config.toml
hidden_size = 192
d_shared_expert = 0
normalize_top_k = false
routed_scale = 7.1
lr_router = 0.000763
rope_fraction = 1.0
qk_norm = false
parallel_block = false
init_std_o = 0.0
max_seq_len = 256
Below are experts of layer 4 (counted from 0) of a mixture-of-experts language model. Rows are named router (the router's row for the expert), gate (a neuron's input weights, with its number), up (a neuron's input weights, with its number) and show model dimensions 0-63. Each number is 128 + 32 x the weight over its row's rms, rounded and kept within 0 to 255.
Before each expert's rows: "comes after" lists some tokens at least twice as common just before its tokens as in all text. This comes from a sample of Wikipedia text that the model never trained on. Tokens count by the router's weight.

# expert 29
comes after: "\n", " Europe", "ri", "b", " Afric", " Sp"
router [129  71 149 102 179 172  92 180 109 122 143  59 150 145 120 127 107 120  99 109 119  63 145 134 112  91 151 173 100 107 100  69 139  86  77  74 140 135  88 169  88 110 104  98 109 157  85  79 172 171 147  92 112 152  83 149 102 145 122 130  97 181  69 166]
gate0 [140 161 102  87 136 174  65 141 117 152 122 136  57  97 138 139 103 124 170 109  98  76  95 139 139 132  91 148 149  72 108 121 111  73 132 143 129 140 101 155 152 145 120 156 123 110  96 148 161 114 132 111 179 165 127 121 119 119 142 161 106 144 129 131]
up0 [120 197 145 139 157 154 123 139 138 162  97 129  76 146 158 151 125  89 148 147 157 110 126  82  76 180  94 185 170 121 106 118 146 113 124 153 112 100 117 147  56 161  84 133 140 143 145 113 193 128 125 129 109 108 120 121 168 101 155 106 119 140 174  81]
gate1 [199 126 134 135 190  93 155 162 147 120 145 106 142 158 165 155  89 164 143 153 187  69 150 165  87  78 121 205 177 126 124 116 143 159  89  88 136  99 163 139 146 131 133  80 114 149 111 106  77 155  98  92 156  76 122 123  83 103 107 106  95 197 118  83]
up1 [155 139  89 120  92 140 140 166 119  85  71 110 134 117 167 129  95 167  80 137 148 120 140 171 105 139  99 184 128 156 158 140 166 155 129  84 151 126 156  98  85  96 109  87 178 208  91 144 110  99  81 174 146  39 132 115  53 154 105 159 105 145  96 135]
gate2 [111 100 120 138 189 123 118  98 100  91 143  99 138 116 151 118 138 153  96 119  68  69 123 160 143 158 186 132 140 100 124 153 111 134 106 165 145 139 105 182  87 126 165 118  88 143 121 116  94 108 129  98 109  98 121 149 149 139 143 123 115 145 118 108]
up2 [103 129 145 174 131 135 147  84 137 145 123 144 158 129 136  80 150 118 116 126 184 115 198 122 132  94 120 182 127 106  72 108 143 135 170 164 172 119  70 112 160 148 136 139 108 104 137 127 119 111 183  86 106  83 137 132 135 180 143 109 123 163 136 120]

# expert 26
comes after: " of", " in", " to", " for", " on", " at"
router [160  91 165 118 156 139 100 168  97 110 165  86 109 124  62 110 114 125 114  94 173 110 166 184 128 124 159 176 102 109  99 119 187  94 131  97 141 105  85 174  64  92 115 128 111 178 137 129 148 160 108  75 151 116  86 121 114  97  67 116 130 140  64 156]
gate0 [168 157 139 168 143 133 147 128 109 155 213 128 134 145 146 124 157 139  96 117 120 113 113 127 129  79 164  89 124 142 124  81 112  88  85 121 191 190  81 129 130 135  99 153 141  76  99 153 110 125 110 113 202 156 151 152 152  78 116 139 165 105 139 124]
up0 [190 103 116 140 100 136 153 143  66 113 136 160 115 108 155 172 129 154  96 136  99 131 137 158 135  92  85 106 143 114 111 147 143 112 117 154 176 157 148 158 157  70 172 108 101 119 163 120 112 125  91  81 192 150  99  97 152 145  75 166 162 124 148 175]
gate1 [158 140 143 159  88 201 163 110 104  84 132 153 106 122 201 155 170 150 123  95 122  93 130  83 178 143 142 110 147 172 114  99 159 175  62 105 116 106 160 108 164 139 169 115 149 171 101 141 160 120 118 116 127 101 114  93 140 148  74 170 129 123  88  83]
up1 [164 184 102 171 134 151 120 119 141  79 119 120 108 119 129  76 172 131 152 111 111  97 111  80 179 184 157 100 119 160 226  70 163 130 106 164 112 125 116 140 127 183 133 139  92 166  88 143 145 142 122 167 141 135 127 157 129 213 108 168 150 122 120  87]
gate2 [111  92 136 124  93 161 115 177 113 132 143  64  90 156 144 115 162  77 110  91 106 162 162 123 100 116 159 136 157  93 121 155 161 172 140 117 124 166 154 100 179 143 117 141 155 126 178 187 187 103  93 138 131 153 108 158 122 130 109 109  83 164 123  73]
up2 [126 168 147 150 152 155 134 125 170 113 105 128 150 161 103 131 100 171 124 179 165 123 178 149 155  88  87  99 107 130 105  95 130  82 167 200  96 143 105 202 128 134 118 154 107  85  65  88  91 139 151  98 131 129  99  79 144 105 192 137 171 117 126 177]

# expert 20
comes after: " of", " the", " and", " a", " for", " with"
router [140  92 124 118 152 151 132 156 136 115 161  87 100 117  77  95 121 106  91  62 164  85 142 139 119 119 161 172 121  86  89 151 163  75 132 117 145 133 119 154  70 141 151  98 153 156 142  96 176 133  98  42 119 140  63  79 108 100 128 117 110 121  75 140]
gate0 [113 151 168 107 103 107 113 143 188 199 125 144 111 129  81  76 100 128 153 149 148 108 140 161 142 143  88 131 148 113 141 107  98 110 108 182  56 121 158 136  56  97 123 140 138 170 173  58 127 145 130 132 133 133 184 145 114 100 149 166 116 142 176 104]
up0 [118 118 122 173 101  93 156 116 182 114 123 145 145 136 126 120 201  91  91 152 104  93 158 104 132  99 124  80 131 140 172 130 113 133 139 131 173 206 112 152 102 148 190 156 141 133 119 149  69 137 175  91 106 142 154 140 129 130 130 157 105  96 143 172]
gate1 [122 133 104 111  98 113 126 119 120 146 170 142 107 170 141 163  93 123 174  97 164 131 170 106  83  80 161 107 130  83  99 180 141 149 149 134 128 120 135  96 119 137 131 167 125 145  69  91  91  70 136 177 145 117 101 128 132 203 132  90 148 109  75 115]
up1 [ 97  98 117  88 108 108 171 171 166 188 114 143 111 128 183 148 138 170 116 150 124  94 136  86 151 156  94 141  59 115 138  77 123 159 205 133 125 138 107 108 124  91 145  94  93 113 111 102 136 155 154  92  93 131 171 156  99  91 137 165 135 117 187  72]
gate2 [112 136 160 133 123 129  92 150 184 102 131 123 124 122 167 146  74 128  87  95  73 147  83 115 144 142 120 153  82  98 110  91 110  92 105 127  56 133 148 108 125 165 140 176 134 173 105 111 159 153  71 143 151  89  34 113  94 142  83 135 146 117 159 155]
up2 [ 88 114 111 127 139 142 202 102 101 171  97 134  95 148 107 157 133 132 191 141 129  98 166 135  71 104 155 100 131 125 190 143 149 167 154 172 183 110 117 150 148 129 124 134  96  82 163 166 139   8 148  97 118 139 151 146 145 101 151  97 124 143  93  77]

# expert 27
comes after: ".", ")", " |", " =", "==", "s."
router [136  70 147 114 172 148 115 153 177  90 172  93 159 109  65 132 112  60 127 106 149 115 129 121 121 116 133 158 109 116 104  72 169 107  66 101 169 118 115 163 109 102 141 108 104 184 133 105 190 161 140  97 127 166 107 130  91  94 118 123 106 137  69 154]
gate0 [114 153 154 129 150 131 147  62 129  97 132 183  79 157 122 179  84  92 126 124  87 119 125 173  92 153 117 169 164 112 128 134 107 141 101 161  84 125 129 137  76  85  79 151 144 120  85  99 113  96 107 155 140 159 168  97 118 105 119 116 143 129  80 161]
up0 [127 130 121  76 129 105 117 148  75 132 156  50 158  93 150 132 167 138 159 115 169 157 165  82  93 144 132  74 175 178 143  89 140 105 167 129  91 134 142 148 194 142 152 169 153 160 142 120  96 109 101 147  77 140  84  78 141 175 107  85 141 163 144 167]
gate1 [ 96 126 138 130 122 106  98 120 132 113 145 112 125 138  87 116 103 142 161  78 143 225 190 108 141 103 116 135 107 145 103  57  89 224 103 152 128 117 129 169  98 158 118 131  74  90 152  80 154 118 140  45 140 144 175 106 138 182 113 138 149 141  98 115]
up1 [156  76 157 128 116  85 135 107 104  77 166 163 172 123 136  88 136 111 141 120 106 158  86 125 140 174 156  97  71 139 141 131 149  83 123 162 150 126 100 134 182 156 111 154 159 112 138 120  82 136 108 122 122 130 135 169  96  74 171 123  99 187  83 183]
gate2 [105 167 118 141 147 131 142 107 148 144 121 106 148  97 127 124 103  86 132 148  79 131 150 116 111 145  80 112 109 112 165 155 136 129 114 163 112 197 128 168  60 166 100 142 150 142 129  88 125 153 163 176 124  91 139 153  30 118 146 165 153 177  70  83]
up2 [128  58 177  51 131 113 124 163  94 129  93 182  98 134 127 106 181 161 139 130 167 165 111 132 163  92 140 173 166 147  86  69 120 108 156  70 169 117 135  61 145 109 137 124 143 128 107 168 113 110  78  62 117 173 136 132 171 138 126 114  64 138 184 122]

# expert 3
comes after: " the", " a", " and", " his", " of", "'s"
router [152 119 164  86 173 119 121 164 147  96 143 124 124 141  57 112  97  81  80  93 173 129 131 152 154 100 167 138 124 110  83 100 183  91  99  93 147 143 134 164  88  99 117 113 168 163 121 121 138 140 122 108 105 142  94 138  82  75  60 136 105 147  64 120]
gate0 [ 86 131 125 182 148  93 154 173 120 124 145 179 118 135  82 117  72 162  95  82 148 154  94 184 136 120 157 143  87 192  89 131 114 146  69 125 116 137  85 169 145  90 107 150 138 147 136 190 179 133 116 103 119 120 110 150 119  63 128 101 141 168  50 143]
up0 [146 141 126 114 142 156 126 141 139 152 162 116 157 129  85 156 187 113 117 139 155 148  45  89  89 135 102 141 206 112 146 194 133 129 140  60 105 124 145 151 115  88  90  96 143 171 120 139 187 132 132 163 149 130  75 157 155 133 106 144  86 172 113 134]
gate1 [124 111 134 121 125 138  99 134 114 169 189  55  63 130 173 191 184 115 158 143 180 133 123 102 127 115 189 182 107  96 148 114 104 138  96  76 126  76 109 120 140 177 170 167 121 157 153 103 132 137 157  97  91 109 136 138 131 162 125  87 165  81 139 175]
up1 [166 102 154 114 172 149 135 139  93  85 107 151 169 160 106 125  91 109 140  53  95 168 155 168 133  76 111 141 128 159 101 170 135 107 127 193 167 222  79 124 170 154  75  38 127 138 127 116  50 130 105 170  91 120 144 154 132  76 178 122 127 145 137  96]
gate2 [110 146  83 155 189  81 123 121  92 151 113  79 127 136 128 110  56  75 122  91 104 127 207 147 140 131 141  78 139 101 106 132 129 108  68  75 170  69 102 110 144 132  99 150 138 170 127 151  93  97 137 168 172 103 140 161 185 160  88 147 102 101 111 166]
up2 [102 133 119 189 180 109 117 113 113 182  78 100 101 192  98 110  82  87 129 166 108 118 151 154 163 160 166 115 129  78 134 160 154 145 154 110 116 152 130 158 113 173 115 120 134 126 103 145 138 120 178 118 104 137 140  96 128 174 132 185  99  84 131 138]

# expert 10
comes after: " s", " f", " t", " h", " w", " T"
router [110 119 178 140 129 144 123 147 122 104 172  99 150 118 120  95  76 133  73 105 157 106 179 147 164 104 131 146  94 123 129  94 147  82 138 136 150 160  86 176 131 131 166 116  68 127 124  73 141 176  93 118 163 107  91  88 134 118  80  87 118 145 105 109]
gate0 [145  50  54 130 148 131 110 117 145 115 137 158 158 141 113 108 121 185  39 176 157 141 161 124 156  67 131 117 139 115 188 103  87 127 135  65 125 165 141 144 129  97  91 106  85 149  84 113 142 186 117 109 103 145 132  92 208 192  63 151 112 126 158 111]
up0 [152 156 163 122 139 168 171 128 139 127 105 159 102 103 128 101 127 129 171  56  89 119 130 140  99 194 141 115 162 143 101 141 146  97 133 194 145 133  92 146 110 105 144 137 117 129 173 102 185  70 122 138 160 115 143 114  61  85  66 147 153 118 107 137]
gate1 [155 120 138 107  92  75  95 140 150  90 145  98 159 103  99 181  90  89 120 142  66  73 115 159 121 109 137 141 183 127 149 170  43 109 115  90 123  94 137 166 104 150 135 105  88 179 113  77  90  92 111  76 156  83 100 131 105 104 152 115 193 145 192  62]
up1 [129 161 125 139  82 111 108 121 152 112 152  90 119  95 125 185 112  83 128  94 170 104  89 131  95 157 103 142 141 132 131 122 148 168  85 107 123 123  92  96 121 122 123  74 149 104 128 166 118 112 164 201 124 100 207 156  95 126 115 120 139 169 114 141]
gate2 [151 140 169 186 125 111 125 161 142 129 145 147 124 178 105  84 106 151  91 119 141 137 174 115 154 127  96 150 166 121  45 127  99 154 129  95 168 109 185 123  85 177 113 149 218 179  96 138 134 141 140 128  82 117 147 111  85 119 136 134 108 160 157 154]
up2 [ 61 132 127 123 105 121 175 156  90 115 107 119  86 163 132 148 178 240 121 137 137 117  82 121 120 122 113  94 105 179 138 133 161  76 129 141  99 129 144 147 167 106 173 161 139  98 160 153 107  94  71 122 164 198  98 138 135 127  98 165 203 100 113 100]

# expert 5
comes after: " ", " the", " a", "-", " 0", " and"
router [158 120 159 142 193 129 109 131 134 138 154  95 115 137  78  87  85  64 108 108 138 109 149 129 167  81 140 108 107 127  67 124 157 111  90  91 206 102 107 145 117  69 146 108 164 139 130 111 180 127  95 140 117 181  66 106 112 143  94 123  82 143 132 107]
gate0 [100 167 138 114 118 136 107  88 154  89 177 105 106  86  97  86 122 109 115  96 133 147 168 115 133 134  85 142 167 132 171  78  78  87 133 117 121 150 149 115  90 136 131  70 139 153 168 106 132 163 122 115 177 169 134 146 121 123 157 191 117 122 100 109]
up0 [117  96 106 107 124 110 140  97 188  93 110 100 105 133  90 140 153 147  95 111 101 179 146 129 114 113 139 139 108 140  97 140 199 172  51 137 150  61 194 102 175 138 153 136 147 134  53 140 157 175 144 142  97 122  75 105 132 123 113 106 112 157 163 141]
gate1 [155 118 136 120 137 158 161 156 166 131  95 154 143 104 158 153 126 169 130 186 129  64 127 184  92 156 161  75  79 177 111 121 132 126 114 141 153 164 108 129 128  84 143 212 115 105 102 131 107 119 173 110 142 100  84 144 168 110  83  74  96  64 109  86]
up1 [169 121 163 155  98 163 133 169 135 111 104 150 139  99 190 157 121 151 130 141  91  93 107 131 108 118 167 141  50 139 116 128 120 164 101 161 149 111 109 178 150  98 159 202  66 135 151 115 156 112 217 116 157 137  70 128 190 122  93 116  96  98 156 118]
gate2 [153  95 164 130  75 208 189 129 149 118 161 104 139 219 102 114 161 171 144 120  99 165 105 122 152 119 130 113  78 167 123 134  74 103 126 165  74 119 134  94 115  84 135 133 110  89 173  78 123 135 131 137  76 118 151 104 119 153 138  98  98 129  89 107]
up2 [180 105 131 177  63 165 186 124 145 130 148 114 117 189 154 139 119 166 142 160 114 110  70 106 135 109 122 157  88 181 113 133  46 129 162 112 108 165 142 134 129 111 159 178 133 108 133 140  94 150 111 122 131 130 171 119 106 190 129 106 109  67  89 105]

# expert 4
comes after: "\n", " Country", "ates", "\n ", "ity", "ed"
router [166 116 204  90 142 153 103 163 138 114 163  69 175 152  87 108  65 122  82  91 165 116 178 154 136 122 183 114 119 132 107  77 159  64 106 115 197 147  77 153 122 103 123  89 127 131 143 137 129 162 132 125 127 145  91 158  94 134 132 114 117 121  60 150]
gate0 [ 62  81  81  61 169 157 100  96 119  83 100 139  87 122 131  92 126 121  83 154 172 141 187 111 102 137  42  56  87  98 133 120  69  97 168 166 130 149 126 155  91  86 184 150 118 136 141 101 150 148 124 104 140  94 129 107 145 138 187 100 182 185 143 105]
up0 [140  83  75 111 151 164 172  78 126 101 127 168 116 120 115 122 128 135 154  96 157  92 142 129  99 132  82 141  67  83  97 120 100 120 147 124 121 169  95 124 126 125 173 130 109 164 160 134 130 167 112 104 118 148 208 124  80 120 150 144 165  69 135 161]
gate1 [139  83 117 122  87 182  97 127 126 108 129 217 122  81 130 106 157 138 106 166 133 166  90  94 106 140 133 131 175 147  92 113 108  99 165 122 140 113 130 139 173  91 206 174 131 190 133 127 123 131 156 139 181 121 122 107 126 105 133 167 107 175  92 101]
up1 [ 83 202 102 141 143 161  95 131 129 127 176 172 127 108 119 145 101 151 135 100 193 176 104 192 138 120 164 116 178 108 138 243 137 124 103  70 116 118  99 128  69 138 134 108 131 119 166 145 147 143 107 178  96 176 195 202  97  79  97 111 117 197  73 102]
gate2 [183 157 165 153 121 108 106 111  77 142 140 133 145 147  64  98 127  78 151  89  94 156 111 132 123 143  72 137 152 126 121 118 162  86 166  96 114 138 138 147 176 123 153 169 103 112 105 140 100 114 126 105 112 122 130  50  59 132 154 115 147 129  79 168]
up2 [ 66 111 118  98 145 111 116 169 131 122  79 160 118 135 132 134  92 138 117 107 130 123 140 127 175 102 103 107 143 170 154 116 120 101 194 152 152 184 152 134  90  98  95  78 114  87 111 167 111 129 101 124  87 116 100 190 126 192 215 123 107 152 151 115]

# expert 8
comes after: " 6", " 4", " 5", " 3", "–", " 7"
router [158 132 180 124 192 166 113 147 137 101 189  68 140 109  93 120 106 103  41  79 130  85 122 132 124 112 140 164 100  74  43  86 158  84 106 152 185 103  81 180 104 103  91 150 138 150 129 110 173 193 108 118 136 117  66 142 127 148  69 105 113 117  82 120]
gate0 [ 96 139 129 153 159 162  91 102 123 163 186 107 138 163 128 152 142 137 116 128 125 104 113 135 137 117  70 196 155 189 123 142  96  78 148 159 163 116 106 132 112 145 149 134  88 122 135 119 104 184 122  86 171  58 145 105 150  59 157  99 144  77  92 199]
up0 [167 152 145 107 120 193 112 138  76  84 142 159 125 189 100  47 140 138 151 132 151 135 163  73 123 176 134  83 139 105 129 131 146 147 110 140 117 146 152 156 138 126 138 146 152 151  89  88 169  87 151 109  77 171  96 129 127 213  89 119  78 169 127  36]
gate1 [128 198 150 154 118 112 103 131 105 208 142 132 125  91 147 114 188 140 125 196 127 133 147 205  94 140 134 121 131 144  96  38 113 118 165 129 157 103 100 110 141 144 120 114 115  73 107  76  84 120 135 118 102 149 160 173 152 147 108 141 115 110 120 175]
up1 [123 160 164 132 101 178  99 152  99 205 141 162  91 160 156 106 130 101  82 130 169 125 159 127 123 101 153 158 104 131 128 140 161 130  81 130 197 105 161 131 197  98 105  94 119 103 113 161 162 156 159 103 101 131 187  92 156 117  98 122 111 167 139 142]
gate2 [ 57 130 146 180 182 149 147 144 148 176 192  71 120 150 159  91  96 138 130  39 152 111 118 141 169 111 135 162 153  52 131 144  92 139 113 165 121 119 147 184 106 100  97 120 113 165 143 153 151 139 126 146  91 159 165  69 149 109  91 130  85 166 114 148]
up2 [116 135 117 175 115 171 138 138 121 142 153 124 119 159 124 113 166 159  99 114  98 113 132  77 174 104 159 188 125 101 157 132  83  94 133 159 170  68 132 140  50  92 115 111 118 204 123 116 182  97  96 137 225 133 195 131 123 123 109 163 101 134 120 111]

# expert 12
comes after: " |", " of", " the", "-", ":", "|"
router [131 112 151 127 172 139 123 170 151  92 160 122 178 121  99 110 111 103  75  90 139  86 141 169 118 110 162 157 132 132  73  92 159  76  86  83 186 132  82 174 105 117 145 119 160 140 131  78 156 187  89  81 122 139 121 138 101 150 106 106 100 136  67 121]
gate0 [121 101 116  81 118 150 103 194  76 155  73 138 134 166 151  99 209 127 139 156 123 146  90 168 141 121 100 142 129 126 111 100 169  87 119 154 127 118 121 109 118 108 161 159 133 102 181  94 131  75 104 127 170 128 137 195 166 102 138  73 101 130 147 139]
up0 [128 113 131 176  99 140 144  87 135  82 146 156 141 110 126  92 142 131 169 141 180 131 199 116 134 102 137 129 140 160 145 178 149 176 157  92 140 114 132  70 150  97 100 114 145 134 105 165 147  95 144 108  97  70 100  58 155 111 103 152 116 100 132 109]
gate1 [122 180  75 184 134 165 105 109 107 119 154 121 103 131 108 125 112 106 154 100 112 161 119 169 106 127 119 195 123 138 178 161 163 141  87 111 133 152 131 138 117  87 148 173 114 160  94 118 149 121 146 177 173 135  81 147 149 126  85 199  90  89  98 135]
up1 [128 139 130 142 112 214  99 101  96 136 157 171  79 141 160 136 145 128 151 129 152 148 157 144 138 137 110 191 136 160 132  80 130  91  83 157 115 117 109 139 159  70  78 138 147 110 110 127  92 128 127 135 142 146  89 140 136 175  93 116  78  70 169 158]
gate2 [153 182  80  91 108 143 114 128 114  95 139 111 160 119 108 125 114 138  94  81 109 169  99 158 118  66 140 151 153 108 106  49 117 112 146 100 140 156 121 140  94  63  99 137 123 154  68 100 123  91  74 101 157  91  86  82 159 142 153  68 154 162 120  83]
up2 [121 132 122 115 139 140 110  45 153 130 150 155 126 118 110  85 141 157  95 120 117 132  77 117 127 190 136 161  99 137 161 130  84 121 149  94  85 196 146 145 135 159 114 123 110 150  82  82 113  90 115  97 141 143 106 105 131 154 113  56  64 197  83 101]

# expert 25
comes after: "-", " C", " \"", "\n", " (", " M"
router [136  87 176 134 163 141  94 141 107 113 141 108 178  93 131 126 112  79  88 110 148  89 178 101 151 112 166 149 129  82  89 134 136 127 100 104 110 119  78 184  93 142 114 117 184 190 132 158 189 165  97 112 123 165 117 149 149 130  89 118 120 139  71 125]
gate0 [138 120 115 192  97 119 140 104 161  70 162 111 202 147 103 142 129  79 140 153  86 141 112 114 164 184  86 157  73 118 111 134 185  88 144 126 144 151  76 114 137 156 124  94 117 158 127 141  96  70  98 145  81 135 120 122  97 117 125 151 137  52 122 151]
up0 [148 174  93  77 147  54 119 103 175 119 103 118  75 122 147 194 119 125 125 153  48 163 129  87 112 143  86 124 147 173  78 157 162 103 138 129 121 144 113 172 136 161 132  97  94 204 185 136 121 116 129 205 149 171 164  93 177 109  85 164 133 143 129 145]
gate1 [182 116 133  81 133 149 182 188 144 141 142 147 160 128 147 117  63 106 114  87 127  92 153  71 166  65  97 164 114  68 182 139  89 159 133 110 126 144 151 135 165 154 150 186 139 161  52  58  95 172 144 108  80 102 107 101 110 190 124  78 177 104 116 144]
up1 [151 152 127 124 178 160  81  89 141 116 147 161  97  85 143 155  98 125 143 126 150 114  82 115 120  95 142 178 145 117 120 109 197  65 147  83  69 141 113 102 137 128  72 159 120 135 145 124 129 136 118 115 115 101 140 153 135 191  93 197  94  92 126  99]
gate2 [147 177 149 127 206 120 154 101 126 110  26 126 162 139  46  69  91 125 118 130  91 133 128 123  82 172 128 192  96 109 173 147 131 142 166  65  99 124 114 204 132 166 128 146 101 132 212 116 132 133 131 154 191 119 135 156  66 109 122 161 164 182 134  88]
up2 [ 85 109  75 107 129  88 173 183  77 158 149 118  39 110 189  89 170 115 117  96 142 106  74 123 142 129 177 162 114 128  87 156 184 134 136  57 142 114 159  36 131 116 115 118  90 170  76 150 103  71 115 137 109  98 137 162 120 106 131 145 102 119 144  91]

# expert 0
comes after: " S", " s", "S", "s", " ind", "-"
router [173  85 127 137 191 173 131 164 184 103 175 126 113 164  96 117  97 116 105  74 130 133 166 134 169 116 136 144 144  93  80 102 151 107 105 120 156 191 103 150 103 114 162 122  74 147  98 103 163 184 110 120 162 142 107 168 123 120 121 104 125 118  98 103]
gate0 [162 134 158  88 175 100 126  78 148 101 105 184 122 205 177  98 144  92 188 155 164 114 160 149 119 111  87 119  91 107  77 107 159 114 164 112 128 132 133 131 119  84  89 128 162 130 112  70  67 111 170 158 233 107 157  82 138 153 133  84 119 103 130 143]
up0 [ 80 116  81  78 143 189 151 118 118 136  96 142 181 135 109 116 101 119 163 149  62  91 119 168  81 158 136 173  99 106 147  92 161 137 136 131  68 129 143  92 154 161 140  83 114 154 135 178 105 116 140 131 155 115 135 201 124 146 165 119 119 182 128 149]
gate1 [131 182 152  77 110 122 142 142 190 140 137  97 122 162 148 105  63 142  77 127 135 205 109 129 100 125  82 174 164  77 153  61 135 130 113  91 144 189 107 101  82 138  95 117 136 104 147 146  98 111 189 120 117 147  71  60 146 107 192  99 109  83 122 156]
up1 [ 56 145 154 146 162 137 153 171 175 124 120  98 140  65 141 151 117 113 166 157 224 145 138 112 125 167 166 180 119  52 151 139 125 152  65 143 147 126 147  81  97 166 146 138 127 145 138 116 164  71 173 110 172 151  79 129 128 150 148 115 116 106 126 134]
gate2 [160  96 156 128 143 134  77 144 107 154 200 131 128 172  98 125 105 134 138 136  87 126 163 230 128 115 141 164 135 140 133 161 109 145 139 188 132 196 119 136  73 119 118  82 183 122 149 141 104 107 158 111 122 127 125 142  89 109 115 108 150 158 131 102]
up2 [170 121  93 143 144  94  96 138 118 136 153  95  88 149 122 148 131 124 180 148 146 133  98 113 121 120 135 120 178 158 151 142 127 121 120 152 123  79 128 141  56 165 114 156 123 116 127 135  35 131 144 123 142 128 176 127 125 184  66 135 152 151  60 120]

# expert 2
comes after: " the", " a", " and", " of", "'s", " to"
router [173  99 160 115 166 161 117 148 116  98 218 104 173 136  79  98  87  91  98  42 127 115 148 105 173 135 156 139  88 124  75 107 187  74 106  98 170 128  88 152  90 100 138  59 131 133 125 128 166 148 116 107 140 144 109 105 119 132 111  95  92 142 123  86]
gate0 [143 147 147 152 115  98 160  81 145  41 121  92  93 176 102 153 155 143 149 115 157 127 143 112 133  86 112 126 178 155 144 101 137  88 138 144 151 150 126 131 143 116 182 113 170  84 149 174 154 161  91 128 145 120 150 101 207 212 184 147 129 149 122 106]
up0 [131  96 152 181 106 171 161 111 121  68 104 112 123 145  96 116 161 112 167 156 144 108 142  95 170  95 113 140 194 141 117  75  57  91 144 188 155 108 114 150 162 130 140 141 178  76 157 119 148 159 155 126 162 118 108 105 133 189 156 108 118  96 100 131]
gate1 [147 155 111 153  65 110 136 139 113 165 100 113 114 148  80 157 178 146  92 192 154 118 127 155 131 131 147 141 140 182 134  30 109 129 175  76 104  69 142 161 172 123  79 155 146 105 116  90 167 147 190 102 122  75 147  77 122 106  92 187 128  93 152 116]
up1 [127 157 140 131 169 148 189 123 107 115 142 148 133 133 160 116 112 165 154 140  65  40 120 179  83 124 135  93 136 141 117 231 118 103  97 198 150 130  87 118 120 149 159 124 150 212 110 140 144  97  83 168 134 153 149 105 153 157 172  59 141 151  93 106]
gate2 [111  77  94 162 137 125 106 101 180 145 207  94   7 103 154 111 172 175 113 126 146 149 129  91 108 141 149 146  90 131  84 165 131  90 116 107 138 117 182 134 115 119 105 175 158  76 121 129  95 165 166 171 156 150 137 145 193 142  97 106 101 121 125 132]
up2 [144  93 121  86  96  86 148 185 125 171 117 131 223  64 108 130 120 125 157 146 106 129 155 131 196  97 140 102 123 136  67 133 141 166 102 118  75 140 181 121 121 101 141 132 100 156 132 109 137  61 125  83 122 105 169 111  90 175  84 173 149 144 138 191]